Experts of a small language model: 32 experts in each of 13 layers, 6638 steps.
Below are experts of layer 8 (counted from 0) of a mixture-of-experts language model. Rows are named router (the router's row for the expert), up (a neuron's input weights, with its number) and show model dimensions 336-447. Each number is 500 + 40 x the weight over its row's rms, rounded and kept within 0 to 999. Numbers have three digits each.
After each expert's rows: "gets" lists some tokens that make up at least twice as much of what it gets as of all text. This comes from a sample of Wikipedia text that the model never trained on. Tokens count by the router's weight.

# expert 21
router:490474491487518515413525499494584407525482496473455541477485489499582609519464561510501472530459551434553496483520521476548549573481503557551558520473498522571417535585517517439438475467517481521408535450573470537522545491489524494491508512457500541493511423475512499516450521508476507546579527506427492509570558547541514517489462485463
up0:400539425484477559526527534503540480495586466499505507529552550476490511446488550499474541523459529508524477509506452544474449505522566485512563584435500522554445540510516569489461440545466565533461474535494521559544502573464540540523527531468597519499450498438440515448504466456471514437497560479489521516544421563529436531437546508513
up1:583443474498522578514546507599491488523483515507518543527495520435463494455507523463469449531508472468456519471495495507497518463450527537493501490527575485489563513526501508523495542506544453507461505476473554454533458527496473507390449486442523451430499488429521584505527443520474475480506467437436501554483474396540577491594509450445
gets: " in", " s", " In", " d", "In", " p"

# expert 10
router:438507558540514505582478553504547531442505450436483552510484504487487542520507485523544456484458544503524470532581559533545495580484485434479591546498518525471514511549463469471393486488497574605489447464551552510496456518524557489489554536479498486591425522509512516495363537466423459446480525488490523467513406444538498479574474504518
up0:522506536453575457536514503505564527463514543433540480464543502498533419487438471535465457464412494551493433525514485430555509480417511485511498465481574551516504471527437555459452459464518523494514456478405432483512586411472512454506559458460492524452520554542483530502494514533501467520557529516485553402467549535537514500490552552461
up1:545507532495457512490557506508529471476503496538432458489474545584461519466514524545448414422446545500524490558470493512504533481442508489454511553496515498482493537489473485524484530465496448580542440463487484530590503468428420440482486570559554513559459562529574532550564511465455453468462503465440542492487532539507519567502484527476
gets: "\n", " M", " S", " B", " D", " C"

# expert 20
router:420445528541477452510477507483479503492505507471480535502493561566528495430531458497561507480530459523562535536528513517492517555511477526509495458458550522474614495519479540472434505488494538551479492486516474478568504580487540502567558528546445560490470494505538386504481466551479514494559543560487534488514517432478466518560533540554
up0:519619508508490457546467467458527538457479499464508428509507423508519540522506536507584485515442593541524492531502472475497544424456457444479558452493555483500483457440499486517513480517546521495488488526505568506474528491542470465511527479529555521449493493506452437504469526451484468485541563537568483387501568455553520513497504504519
up1:533510515504544478470507491547443551484489499510497497546478440522503550596550489467546513486478504436489446492527596530497491499511493521490485475511544496502540561476466508575519536448499484424487484541475483459474521561532483477557495530432572509536490513511498543531515464492490557458522452454499444451481556516496420541513456520492
gets: " |", "|", ";", "\n ", " /", "°N"

# expert 14
router:397478465533487477502482476535534486495469506442451518475547483542490543469490508480488492524520510470497532541462525515531507476459483526513502505453498537451486553518491526567510460499528486481513450590562554437466523510517545578510460489463514442611416580506450482516528464514486462479528461481434567443521503497478519496523497516476
up0:492495466481483604486560529495504541467501451490501488585520498515481493492521572506473459509559494522493602480416485444522519449471534519565503452524552512479570440550533509534474479500448445530473464541501479412454537421427489424514538563515453498483473522457541448519550492472484463390490514421488506543550447453560514546475508502496
up1:516528551512433466498463469505493464486516453521535477511523490436559501457441543639466482506534458446397495509454516480558480405444479493486548397520478498550468458481516494487515428434469426479508473579540534555451387490468494556481558507511398553524502470526473550506479404466492467509550489448542540537560487463482491554423539481461
gets: "i", "a", "u", "h", " K", "j"

# expert 13
router:514493475477502502477463454548512453565492519452416505544534521549470435506443476485518517431482513514463500519453433542524545540515432493492482561499517545510446503542575519517519445409546577496445535565509492490434551517507482518451492488506459466524491529441494472483479519574457462452557467539520523440540527437467488492469503497474
up0:492464548519490582524504509566540439469482519515505476519550471499521533469545483455443512437463433482515529462536498532507504402511489483445498497490458442523455537540559522436474456526491570488474508426588474501462440502497514519523487501508502535496456541482469532515488463538518395431597528516508489552566500521453518478471508438506
up1:497534500514453501494491490449514551539435471504419530553514524479475550440469499463460551499471479398445476488506514553403454503467493570494511544513497558605459566466546480480490500523480481498483534394511552545522565479477570510455448496457515536570483492548494505517582475475460597543555531527496518464535554571491466475550441496569
gets: " ", " on", " 1", " 0", " he", " that"

# expert 28
router:391521561514470494520492478515531494463526538582575491499433552488529432544466481464462578450481503468599591468567529514464500427447502417483510549435488493478491467529485471500446501436453565531455503486509511523539531513486462502475488511478489508520519478481496486445508540501524514503485486452463487497480514586382461568546559511468
up0:504526517441459489445497468447523453549463546510476510411514495440509484601553480508557535515535467503531449445528501528453507481412461502504498443470518479568449478512504413495442551423484441483484465453539498465505493517500485434624416573461546495493580468552471389514547521508537534478484440503436552557523538568511570477476470505539
up1:494446508464486604485524518547475482517600463482474545504493471487473472531458498448478422496418482524483452484559434549483404442522481517461499512542464492496483466534517413510530474465467499529489414514447562475465477427534543458564543527514474437565529512464541480516493502563537477460485478568511468528481489435481547513521529505441
gets: "\"", ")", "ing", "ed", "ation", "ated"

# expert 24
router:510481495483516555488492486559495494452518496556504458495537503486528482522537454488476485513459545461454540519515515509489435430454521498495551501386478509492461444519498485511443517410507487467468436550604521567543501504518541537528570469470466540530475470421445466470540502565510493525512508519481539469488530558482434524570509468535
up0:480516487541494465489499465563507444462558529443523497497501521523477544497522428550535508453499479483520493531531499477545432585465488521515507463437540472549516606513498471514492499634585445430532533541532489543525494540460463480472517559493525462581560544489470471560563481553508508377572539544462461521439478517455573476469530546413
up1:527459513455473420452506517481501435538481513482513514449598473492400506495477499499517512528518517484483497464469519445493441411503384496465442530500552465503522461476503470453493483518547458504572479510501475513567437506546535546532464429498486486485508507562543454587493467442522496463461531503506504487474525512525480520431500551498
gets: ",", "s", "s,", "e,", " that", "es,"

# expert 16
router:469522527468454482448492551599522476462417491545502480462477511491522499428514507518511497499585507487472508556503588451455502407569559464439495521461471469512540414532432502546542469491508532563502454533550534481463511487462574492543501525454413521464488499522467473460558460568441502513470448526540473478519490485491484550518453512482
up0:458503460506448516508451548472460514479485496503479529490449506488508478480548527529496506456465548503500468567524478556491494442425486545490571486482585482515426548478454500574438564548477477479484519495503511495508473503539478431480490442468531483511436443524437601558544464489485458464502510494486523471568438455456527564477563559511
up1:455521428501499580554461507577487534453438559512534525454457462524419542506529483553458575501532470427492502587574476472482549496512498478492567490551527499491547528467533436427447486482529497499536513506490483461554513494493489447568524516514532517596475493463585552512516465475500514556495507483455520499442441431469513526488501534446
gets: "\n", ".", "s.", "==", "===", " ="

# expert 0
router:491535561494475494517482522508506529481505526451511511521547494546514476515451509505486474428548514434550510488491469556517519429429463472449448551458500527438503443493520517389537450564505491502486509480493524445443573464442579449487498500545473520602512512501442447428471528552501506443572492439471603485503517495495429441495473504565
up0:444556515462528422428478448528541498478562506489594533463567461560536536564474511459509565450451509509462477483461456484568533574554517522489486496471475500506453484547493496528553480493518553490548531509493565534473557457491441508507478488525455515435453491505520499516571506461496475490542516488540503538497424466469563499508468471523
up1:556428548404472544521507524443505478460525591422505501505502480514476531567573521445528465547521451502507484487506483510445487560486466526527520487486467488516519510467485571505427486459529612508476486514436479562504504521535432448514430514512435500524464501500461482482452509499535503522481498500450467527476533572511464471526534567435
gets: " was", " is", " were", " be", " as", " and"

# expert 7
router:515446529471533502472549521480457492499497474459511492538484444542481587494480547578591456518550505481463477472451556420473526427562477477479498586491436523601493501503454527543459465469457533531459456477560430499478549438406574516564510562551482462599441569468481476488444558547511499535505450495461525465522453556502484513533538450528
up0:509488506486464536491427512565492470473470528507543426500457493470530462516487555432521613478421497561504487484462590568498530509585415516401431419485546513511523510527507483464503538489584444538508456507474543445505518496520457501568534501511519472518423535470540498520467546532491479465529515591487453518509481433560495533483541482448
up1:483545514508456555513480541424510473504463484545477489503561475480588478516527503468566527494531529497483494539489470457525446507479487435478539474563465496505513485508496527540558476487491492476525477570490533450489550471503544511596523494484496530540526434498468507481548476551499506540487477537523507525521452496509520534545495531460
gets: " and", " of", " in", " to", " for", " with"

# expert 8
router:516499561472478494449527519464533558339485500538522509515522549515514480512458420512479474541511454462497539458537540514499472553500498490503488487495553516567549516511442533466539453437472531554502526460577503464479482520440464520524515472475534638502458532459471451439478498521443499542530483536535476526526543517541370543625468526436
up0:436480465519466513606518488493491529472469562518418511521494507490499491512459474569505493509475489570444460479510505515522523462583539469465426547457551493486489431548443492469485497438476506544555507463562512580529493524491492513545591494489457447467454546439557408482536535543519519494491492505502416575535479499540503522482508533540
up1:481513609521524541490415513579501519479543497504437583520504542506538503510541500484543538450484495510572600404487545505546455473541476500448529484492501514501496466524531537434451456554506516512535488494536520504440562524470488410491482466489399487425485442555531493465536510501517469471447449433455511513479449446473443447506529449451
gets: " as", "-", " under", " University", " School", " name"

# expert 25
router:453489567494465473523549534537509397524511460546528517471522460497486492412564550536525503534540507513485510416536529406510548515520499589451498553464510517452473523487499542509489511495499584541504485517472507471489561449435489527549551510596442516509487529473464460505529541495508435500523534497487534491514410543483474527542522495474
up0:474421483489509451470505423547534434544569528552536515422534491437505511481548482494496470474521516487554592524555443506554436462526464509503480404477443509376471542444500490536488521509477468500553497495488439488500462472534526512524490460575549476497508459488478524505474496448468495509544489521474521437501575489529497532525530532497
up1:585500445587526542591478531529505496478373482486490504465477564498430521438454496536500496480491524536568560535505491512494497520557474387529584480455447510518542474441469504576421414509529473544496422492449481506481527527606469542528494545462589487475549540503503449481476515475544527528448480543415468521526512482498468427444506565482
gets: " to", " the", " of", " his", "ing", " for"

# expert 17
router:409562472481475529520482531485500505522492483421548547502485537500418539528517505619493512537492447500464509480504552509470506556514513487528445497492477516456397490547532425487486443467521520513447457533485492493549471520530521513546549469430455510509483450459542490481541480602451494579517428512506492481594536421509463523538456509478
up0:422491515502437497522480527427487514536540538485460444545590481440533461531427523510506512477489477540516487458528462505513514497589520561451503471524561438457479451498557504477487494561425500572478435497447495460538491521487508457487477502491438518454440430506489539436574454435515509441489459474429518445465430481563538545438565513501
up1:456411390541487411531509514489441439493528456554565547452446511520471536502485493533536468498532483457491505487543500488513494527565501402459477558508498521490574473519476478545486425483469543470475486464503500540501483522511479487482457535493466613541504524495489494515462574466491478485492492493472514510465463512567411447574501522548
gets: " ", ")", " —", " 0", " 1", " 2"

# expert 22
router:515500449438535538498581580474517492417504430466431447457500492501471490492437467570512494467475418538436571541569478440511480547441460502494537516455488538513528516464567520469511435450511558522481459502468500497536482559445513486448570487505508550555463482505455512477455571555456477552541481533499475476500538490509466527520499518540
up0:564483523433525485462457536507507464564470475501518467506519539535445472483482507447537477493448514545473463534495513514465481516543422518515485445510481560513568456523419593469546469474538543476471411491474510499458556516483468481482526517495533505518471461495552526413442519559498517539550458517476528537507505570448509572435442594602
up1:520507464608599506477449579534556508493503515543514484436506532478527557557476478465498487494477471465443479563531500506490460500431460461458463475456529615523552479471465528504455412500433434550461521426523445426514442579461508459471524587513564504477519483485533533467489566472405540485495525469547530494462523450509515539477484491477
gets: "-", " in", "°", " •", " /", " (age"

# expert 23
router:457538581464499450498435471584537471457462427504467538537469486532500481475469488493456473418541461505405544465524529526537495556534515470518542581477496569561449553517568456532499548493434489486488432429524439496432527483481546502563516500529490525521512491500462488457548550488452527509452465543476499505501440496410464493519510488512
up0:447494457514528526488479503518493494546572419537448464450580468539513481587523483480475551399466540551514494483517511436491515511520511501522444460506449555514508463481507455498512442503451493518516517467529482409469571463454503520485471499495475573516484438553514437539453532527548496508503492450552530510511511549456516527487537540471
up1:546558515511534475471534482525504476434546447515479512492470490495450523540471512555527503476497556452457501457457494458505565518559547448569533427489435481456375510476464467533578511414492465491535548550502455455405521553519474501456530517527429527543487569517459503501482516478586458487504467545451513556555552535490556502483527442471
gets: " to", "o", " de", "ro", " would", " al"

# expert 3
router:408448571502442460505455564553500427505503454530452477451433549500470455505476446485540526506571451535562544544478565586538507509445484475530578507442491475476563450458572504499525488458539559522427545511536508493449543490453555528549531514504414503556476535459464489421466457538524514478559511525528498495502567371583497513529444487530
up0:543536519497444446499550517558485540471504469532489569478500516500527438480489485497522520384503535536478458461519481582414530450500491419497503533524563492509456489509534464536538470483510454453447603429554551464464493494441523530521440504498517490550495506525444494458501473426501556418467483544529456469475434422533562483521495444511
up1:479541490498510556565513496551544524534488497464539512422500564454433414533449511453397469516525504494556481546560526525473467469521577493444525449500487444533509454461481470497475510440534502557464441495510426484509516433440444529521507510541497528559474424527400518428465494529575407486486547459589499516513471529509481474489453430517
gets: " the", " a", " The", "'s", " his", "The"

# expert 11
router:455488479445499535425530504541547519497545541450539585510534445526532521566519535488495469504442446508508468537563498503439429509514513476420451495523515525497458477456474537487451475467546500508476498523463517517498487502473539485492559481533469486597477421450500529488457487642469413537536483520482518542462504444561444546533445469472
up0:533609532463583471486505545571505517507441510471485515514517548489516482481490524502516484508554597517458505488466534531477538509504530491521436466478526513551511510424527456593458511436465514492513597471479550503529547499499471529472524541506503513543463582481474455513575464440519481486483478469504558546449544460489489466506533529525
up1:500455545532478478508505543493491455498526565476522577510530498410532510461537529525509516533474556489413499539463550418523489521490589431491487527409435543456471480526478558456506475497513515531529510655551553536453524431458496492491491484464595487461462443451512491487465504607445436587500470532496551518489512507501514496546546440535
gets: " |", "-", "|", ":", ";", ","